From a checkpoint of a small mixture-of-experts model trained on Wikipedia: width 256, 224 SwiGLU neurons an expert.
Below are experts of layer 6 (counted from 0) of a mixture-of-experts language model. Rows are named router (the router's row for the expert), gate (a neuron's input weights, with its number), up (a neuron's input weights, with its number), down (a neuron's output weights, with its number) and show model dimensions 128-255. Each number is 128 + 32 x the weight over its row's rms, rounded and kept within 0 to 255. Numbers have three digits each.
After each expert's rows: a language model's description of what the expert responds to. This comes from a sample of Wikipedia text that the model never trained on.

# expert 38
router:145148150105125118101128126134127121150089142093181151113162102208114139147076117154128091178137095115114180108121145043162110132150095122174101174137102142098197087175163098157055189136147127173120164120128082125110083189096144166116141110087128177076078084123154130148097168098130117121139123121122086107121108153156147139107096109100170144154123124070141141114175132051109120142089
gate0:153131206155157092093126140105171156107153106099102117087131106122140141133109092141127099129177124102094132110172076162113151066198105158084083144128116182084138247178151096099114150123155206121128126120154116163122159097108123114090138075131152128137075108107169108198106166129171110138114157153123120195165102083147134102141057122076124102109105137109114103133126130140117145134124
up0:086137188119103174150122145139124130058113144081102117130114089142123121101172157118141159104120100071128136182061109137118180117098149120152172060154053127125141149192153145123133072130141095095128117156133132134123107137148152214183094081132103159152088115135149145166160148122096141146138146117157161122118103144155197122103103113127187075117156136075170105119111187138207121135144
down0:133087167137089108172103136152111135091114143085093121178126193189092112126129110127119132131111118118120199182067119174103137111130156171111164178102203123134131110154138185120166093133112146106150178131141065085174167092112135175150119134139153191113143138088113127044164183144093137100154121066086097130135131140075065125119134131094121166140153153145149019117111138129152117129155
What it handles: Final pieces completing a word, such as ex in same-sex, ic in Catholic, ent in talents, shire, an in loaned; also young, married.

# expert 61
router:130205146139184092098099119176115115098069157102191108084132096158122108193089107136096103156092101099083187170203143095136081128118066149150125164154131142113185117157094158160058127101143152140145149106155080109105107174113126140107189140091106151105115129152123109144135190102119120144113102162128067104180095144156159155129115084089123149167129119075114134096127096097102126155112
gate0:127180169118122175107114143100132104119167138104112109183135114137157120130105142153130122173174174102140107139147139113175080147170208075061105113134091166152094097100101101102171173122106093119162146101173140171173064141150124106155146118142136097077102181095155097118141138083147054159160113116089120148124123139143082127159108135123137108135100163076174166097051187193074096144159
up0:175097181104131184155136197060161123084107196121117127128126120101148108166141167172120116183130101112105140145115160079122152180105134159087102135137140077102118069145126102136119088194148137134099116166087137159101055122115142124126153131161133134134102123146098131165100196122119114086152163118185131164090087182122126087161164100154112101112139113138129086141132126127106150105158
down0:105135154086120134158071138177114134115077097098088155134110168135147052106104095079098131149111106240147136200154118145115148114129173095166123089151114154113137115111118138169099145136140114123082091084158068155129152122115155131109157122151192171182123135141148165138072120102090146200081159135086097136122136105124120065117165087102157076125107162109142143109083152107081116087127
What it handles: Line breaks after table rows or headers, and word-starting clusters such as sp, cl, qu, gr, part.

# expert 52
router:155115146125133130102116132135135141145075143114255123104162124194131160207085124130154099147098130130126186168121130092141109087129160141163150154148111140123152099150145088171089133114161133158140136119141098131044095128139131129104147137078131116101111102136106104125115141088142118108169126135137059118168127151129120103120132099132141150148125146110133149115121132106106118139112
gate0:153134217200124106098104120101141112143134112058124057107108124110132129130087151130107105106192093034136151121081135166115099119101094147118104078105086182126107159141110143130133152112083125094109146172151148135098127148099112136097088111123153125081124159135155152140152100063095111101140080115132115119152103077139063063087140085134117131078062114150069146128098167108108123099166
up0:184121084111123112128128202164098120155156155109077154175133133154127106167176096121116137127112105117155091071125152166166126130110145086159092166121123063154120118120143133099123148098145147127124127066038093136134108120133119115172187153110100117129164149108089096122141168215140160126156145145130112152073123159107085050110137150081089140133156191118179064121099138139134168089145
down0:127131101096022087084089153120114172139144169114094125154082161116156180094148142159145103143054103128113096147103128120115081085087120116105110188097116155097125128170150093101130115110235176120090110163168139158136162106149100138121151140071117175140111133111149121167135128181089183118109116100165118105118204138143072189130183130146132160138117195132078141128146113172124173128109
What it handles: Digits of years and numbers inside parentheses or date ranges, such as born 19(59), Died: July 5, 2022, (2004–2005), and stat counts.

# expert 36
router:165150139181115121086120120125153126107055128107192118128146091187102111153088125147136119090104137110092193125154114080190111097128094101159093149134115143144144090145166164148109171171126137123134161111162076096099123132097145193125167132057109140093126087144166106122118179039152128148122126120132101087135114133158111123133131079124145146141144108047068112094149112076112135150103
gate0:179076107123183107132194142118150129168104098152129146125160105115187142126096124199165082128123099152139129136158096148145096144143102123162074141142042105161155085182091136139186146160077160123151163105129114178119144173095117129207134143141094158152063112119185178166108149072122098095111133171112095171152123111161094085145132168114122135085085107133191115114154152141130121178131
up0:190141141135126093149116099097091149121078181105106133148138112159159139151161141087104160125118085075158140153160115157137165082205159132097138116110161105060103050146094113107086087171105125086102085156123105095082107131144129101089163130124119173132133184130107096116098132096128164123160214112166118094096103125129201172083088097105138153157186121133107118115104102121084126094150
down0:105179133193069134082151085156106090095141120121086106117142126175153110165164112168168101134132159149183157134090087139108088118145034087038121134148136191122150124122182195049054097150076065136125142102111114086144164129125138090151136106105079094116168144134086073107139133177054156123145071141096130090094097087149129122132072104163110102122129143121097112123129091138138018133129
What it handles: Past-participle endings and verbs followed by a preposition, such as located in, based in, released on, headquartered in, signed to.

# expert 7
router:119163129141097145124112128125101154099118158083195111117114136181135119171083116151102136149138091142088203132128135103171107133139116142153150174133123138143178111143169102126066150137098114184130126108130102106103080173101102168097160116037132173054088076145105112161104190074133135172091124179159093124127107168168127109125099099086161146120117121090104125049180119041104099152106
gate0:136082144110139113116188124149095185115133067107171165139141102119117150130172125148146076114128118039190167147155155153140151068140131121126134120145067083202124118091109107155081114144101106143118184148138091176074108104133129130156219072102132170120161130135139141121099180165108031141162081090043108117087161112120119072106099111165114110094117111106192140097081120196134163096144
up0:183153131130078120153106082045145148177151118124146127141150158110149145116161086171085189148071069112107173121107087117113138124097111083183150127112111159123087148117134110142150100071126102179130158130121125140150137180125149130158088151106101139143077107114115130131131121113164137114182161166185050060082156142177164078080125123101117105114130140164081166182145155081204146102121
down0:097163154112150150069128134118148155163102161117101150069094109153132056167081157154148136139077110115093159165184093143120089096102122106136205084159038165123190069129135087070135114147101079181093154131180177112113106149176155199140153143147073193101119167132095107124085201067170122152081113184152157133153103116094096092130144171163176182135089153075166146173142119140180113113115
What it handles: Final word pieces of adjectives and nouns, mostly in media and music text, such as al, ical, ular, the vision in television.

# expert 40
router:131171164120142153097106107114119147148078131131198149116142107189127087147062140154137120142115089126080175139140134058182142104145127137155166161130128142121201114136144124140061171126153157177116153100136091108111111176096119166116170105064144171068077100134145121146099131095111147161132121140158096110162102157136103175121073094161169163123124119087141092091197125024108113167100
gate0:146088135134227143161136131116106127109152111113129138118162130140158139162126100103117110170152125091182136048091171127130159129141109188035121123108090147125184138121112087087149141129085129103148149162141094111056090173115103199099169094190147160106147104168114100130159143072162153181220077090101133150144150158064026099113161124170176113075138128156170175121090120167114117097087
up0:175109124181113159155151138134091124074139178154118169124107072113116130136172122145197180183157123114119175134170126145146179112166148122057116137119118143115119088116153120095120111134100176119076107164139088179117126168054149123154149132065147189103141155162072139123131171083151131120107158065045108113123129152069150120109129102069179197110088143132138156112155092111178115163089
down0:197142143152148158174135120125094124107088133124119058161148120126119133116058097134093127135111105145076130188082157108098214177060111113144084126135124173094143112087145184121132173160085173095123151095119108136096090118151122108088108133142137134143191092160147100152144152162135195137075095194156156063079130211131183105148124138127116147105124106174065122130090141088149130131107
What it handles: Adjective-forming endings and modifiers before a noun, such as -al, -ical, -ous, -ular, plus left and right, as in deciduous trees.

# expert 10
router:135119153104151130100141092128120138189064144078243108082151152209121131191102115138148102129084134104134179130154130106145074118156103136151120134152120111136120098130172133149099167106131119175158147132149099081128096150092133176118191142055139139079113129141143115157099175084135137145165130128156026113130135144149138142129122091118169147148102133062137132050158138084100095134136
gate0:131089112179112132127157111078110116106168098090118134121070167152116153125146173072114139097115139058116100137136175184081109114166060123114141128170160149138160035104078102123126149127073100115143153154167087154096131163155123203089119079063135058159154171141094115073113134146118078080107137126171108136168070182144135123126075164103085153044111076132148134118093185097113104168172
up0:172116139105077141093144142107173133149126114103187085134107064188137135097141142087114123171133097082107106131178094128108149138167135117139112107141138100111119067150114136140126148170145066157114098087098145101153128099138058145127180153071113172142117157134064117112110161105147132137126183129109065104130149125188105105157199109103088104141159128141175097149120164094168158138168
down0:131167142045138132151129111091105075182081122145107128139156118066153160168161144146141118156136168155118110078106094109093112113158142066148114147143111145106140128198133096141099138121091103174130120136179145119129156133118143139109112047096073121053106070158111130170127114134136109095113148091152125160154126114117123130075206142175109125107122120143035116188136140111230112114152
What it handles: Standalone numbers and blank cells starting pipe-delimited table rows, such as rank, squad number or score digits, like | 1 |, 71, 17.

# expert 17
router:124153140163161141102107122181128119116091122077204136111137139171146118172082134175127105125138106111091165153126132073168094079140110137126136135135117121174142101148146136171114141095156159144148184121169097115064094137112122169105158125050150181099148058176107088126107185064142107122106122133119085146127115130114138156118120081130159118156128124080111109094144135076093133140105
gate0:089080141150194110082107148148188111133117187141084144152107092125126107132096151124103114115171118092158139121082054185132150057145121135122152108133115170135180121151123109113156145118097097090145111138125089122136115160116092171137163150143138053094152119143167091098179168147134123135154092115117107134140111137123088158095100180084112071116147122106132141080137091165069131100133
up0:167137126149035152190126161101117189107167074113117147124148129130173138156177090118123122143104103113170148139178181063104142161088187108116129123203067039126133183143141131133101134181139125096126158131097129133109090088122165057144122153108137179125121144103086166154108099105115056098148184077114098119070123180115111069159139137132134122139160122126104102159114182109144151138127
down0:144116160093151134138158185086150093071128117116166131138153138149176123193130193196113150142112049131069186131116113113077130122148178159110068140155119142102132050172088157112129124122154118144122129118130139114144121174136182105090127205168083165104134143122124150150088119116114136066163102151150127078071179125123124124160202116177107171134160099104106113118160168091126184121115
What it handles: Closing parentheses and final number pieces in sports tables and records (1–0), –2, 38–41, plus %, quotes and dashes in table cells.

# expert 42
router:136152159128137104098107128153108118120075161088210118110130132143150116173055116156108099173107106128100165142125107082159091083153081138147130163122124170125180119138187109138065146100160130134142170101124070105058123139083173167090185128052129139069136062138145121186104202088169110141111142147120094142104142128150129145134098112111161132112092107122115145084195129042103128122094
gate0:140136175122183087063124090116115106129133090107151111141086098185079155133152132143169099134185153125106126086158167118145097105141151079112120069186083126087132084079093174133133186167096143132136161127142154165120092106141144122156144110112089068173141122060106149153101116120125177158138144096151155086169066144150100092124137184142107121078134216111095146089055129141101149169102
up0:137139153112139118105113143151136116115162149112107084110148054074167157180141101111169163156109057121136133156127079084135156208107151169151091092105074079129120086146104116097123118135133065092142176092165180156111128112145072176156136127097110150197097139139118114106124126178204114132182148090129116184147112142133090118077139097131149156188188156159116133118156166078136165130130
down0:112161095113079105134187127124135092072118095179031133106167127126138166072139142108114140115080175151118133101127094140215103187156135147122169162137129128151147140098137088064169094129096168095127171087121131108098106133151167103159104173117054105097127105136203101101124121113163095166193134091087139119184131102162137141190089089117167149163124146086106116126093060163107120152106
What it handles: Comparison and measurement words in reception, census and election text, such as more, much, than, turnout, critic, ranking, total.

# expert 51
router:155142162101141109083129111149116127128061143092238140105148125187113125188078133179158087105108084119099159150156129095133131083178126125158139173151114083082202112133168135168063167122151142165121133124161131122093109168114112153128174118026137142084092133148127105152110125132153147132133144162133044137098145135128144136122084090155164118121110120099111112081168112112113110127093
gate0:087144113132130111146147083187114087136178112113087152125102100172158125133093099117146075119127118118081200145158106073115143164094068137063126104152104150189151124166072096102132142123095090142132157140125105136116150140187111103139097149158062141066162143090159106060106145122127070097086153094095083113119107104146082143136170094114067155166124134131149231133101145153115092104111
up0:213179168188137162111158161120203141132112069120126118153144093138152140116156135167102112094136065051132100172154113122089109089141136112101117176099182108102152076117112064157116116185127107106105151139086119113132110126047105159091143111136149171125104095168064143199184140137102131156173111090124096141109085109139132129066149139119160110123111121152121138176168073137162143150146
down0:086122134082149138156170155151135192078113092116142143071103097140126123142141128098118081153169169101199141122122143101182113154090101140098152113069156134164081134101137160131102107133086154123110129129094082146116103062179080113107138135077131192115153108079141140182199166156143146137153117211103113104097095189118139117090139111143133154153146178122134181073152109072186106084123
What it handles: Table pipes right after a person's name or result in sports records, plus dashes, commas, parentheses and colons after names in lists.

# expert 3
router:160141124110144089096082144163102127143125128108163122125139096191137144181085100189139118143115086123106162155176108121175112080160140102185139136118123137134153099144202089159065153136143109158145143123144065129092119153122124146085219118055171159079118109149131116117110131103127119081083143103141096102127144131134162140127102085143148145090095111081098130076161099084111103165111
gate0:077081096155167135128095114185109130148162172135087171144139154117155179153047122160131095093162100130172114146139088118061115146168136120090147140139132132166073083151112141164155174211113107106124141128065134141120110142173175155095123141101115098152104171193125143207177096141133099097114130097103157132142103129108135158146060115114087145120117096145121143102088166156163105125158
up0:147136139112124098113138113150125079107146136101107119111107096129115154101147136166140085117168087062141098159144096107155152062159134146157056142104157132047107134118122123088147111195090159134104109106079152054133125136150105120146129168126164119118123183175114131137182117156166100161112099098122067191117077121144120138189102124142075092122115093113114114098147097139148097167078
down0:131114153136105141150104204162138111085132134109138122096138066111130105179127137124153138118087187146158146072156186160178176086168124086159135176080126120088155172117133114099134121131109093163129125114173141102131092145112101122061145119157116115123138075086107110130153106175136111137106159083159143086153120126165170056099176113116138154175089162132092189121107153212149144073144
What it handles: Table cell separators and semicolons in score tables, lists and coordinates, plus === heading ends and the word-start car (carbon, cargo, Carlos).

# expert 56
router:140200128119105127106105117144112132141063143099255129098128140158148123199078146162181095136102118120124139162158116118134099095129103151146151149168122088098150111144187113129080157132108132148128105103156084106064104135123149143108122119088137139068084149135116105100138139088107130092151148146132057129125129121128109142167089070134180165113136134120124128071187110106115121138116
gate0:202083133113095148099114086138162155125146116141085140195125153135111155155089140117168094099164170089152168111162051101121160025176159117151171083151109137112178155159080155101134099133126165065161112164113046164177148101160142119152153122129155093138095116126170144073144144167136107081113110124106122100122113109141108154129115099106119134090122084136147136077133204138098114136142
up0:172102123170098111123118103156171114127105096105125113137134106090121099155161142122199161154157059124151124134134138079128129104210145131145121104184135061109125139189120102098121141154113100033111119127125150142147171147133129091198134116145123128100139106138102135159164139139073088096112106104138131112118148139170139147133156096083142096140156172164129143193167183108145147119136
down0:097112076125197118140101112137108160138135148115184138131089109117090165113123147140071133143135142151185054134147175087188096092158113161111159152168160107155190131176098089121083135088101136132147099138111093113098106121117121130136136105113081124099160080065191122110186147180131124089134135163132151174135143101109119155087089184175165185080102141160103128132131199107135105131142
What it handles: Punctuation separators in tables and sports results, mainly the pipe between cells, plus colons, hyphens and equals signs, as in 2-1.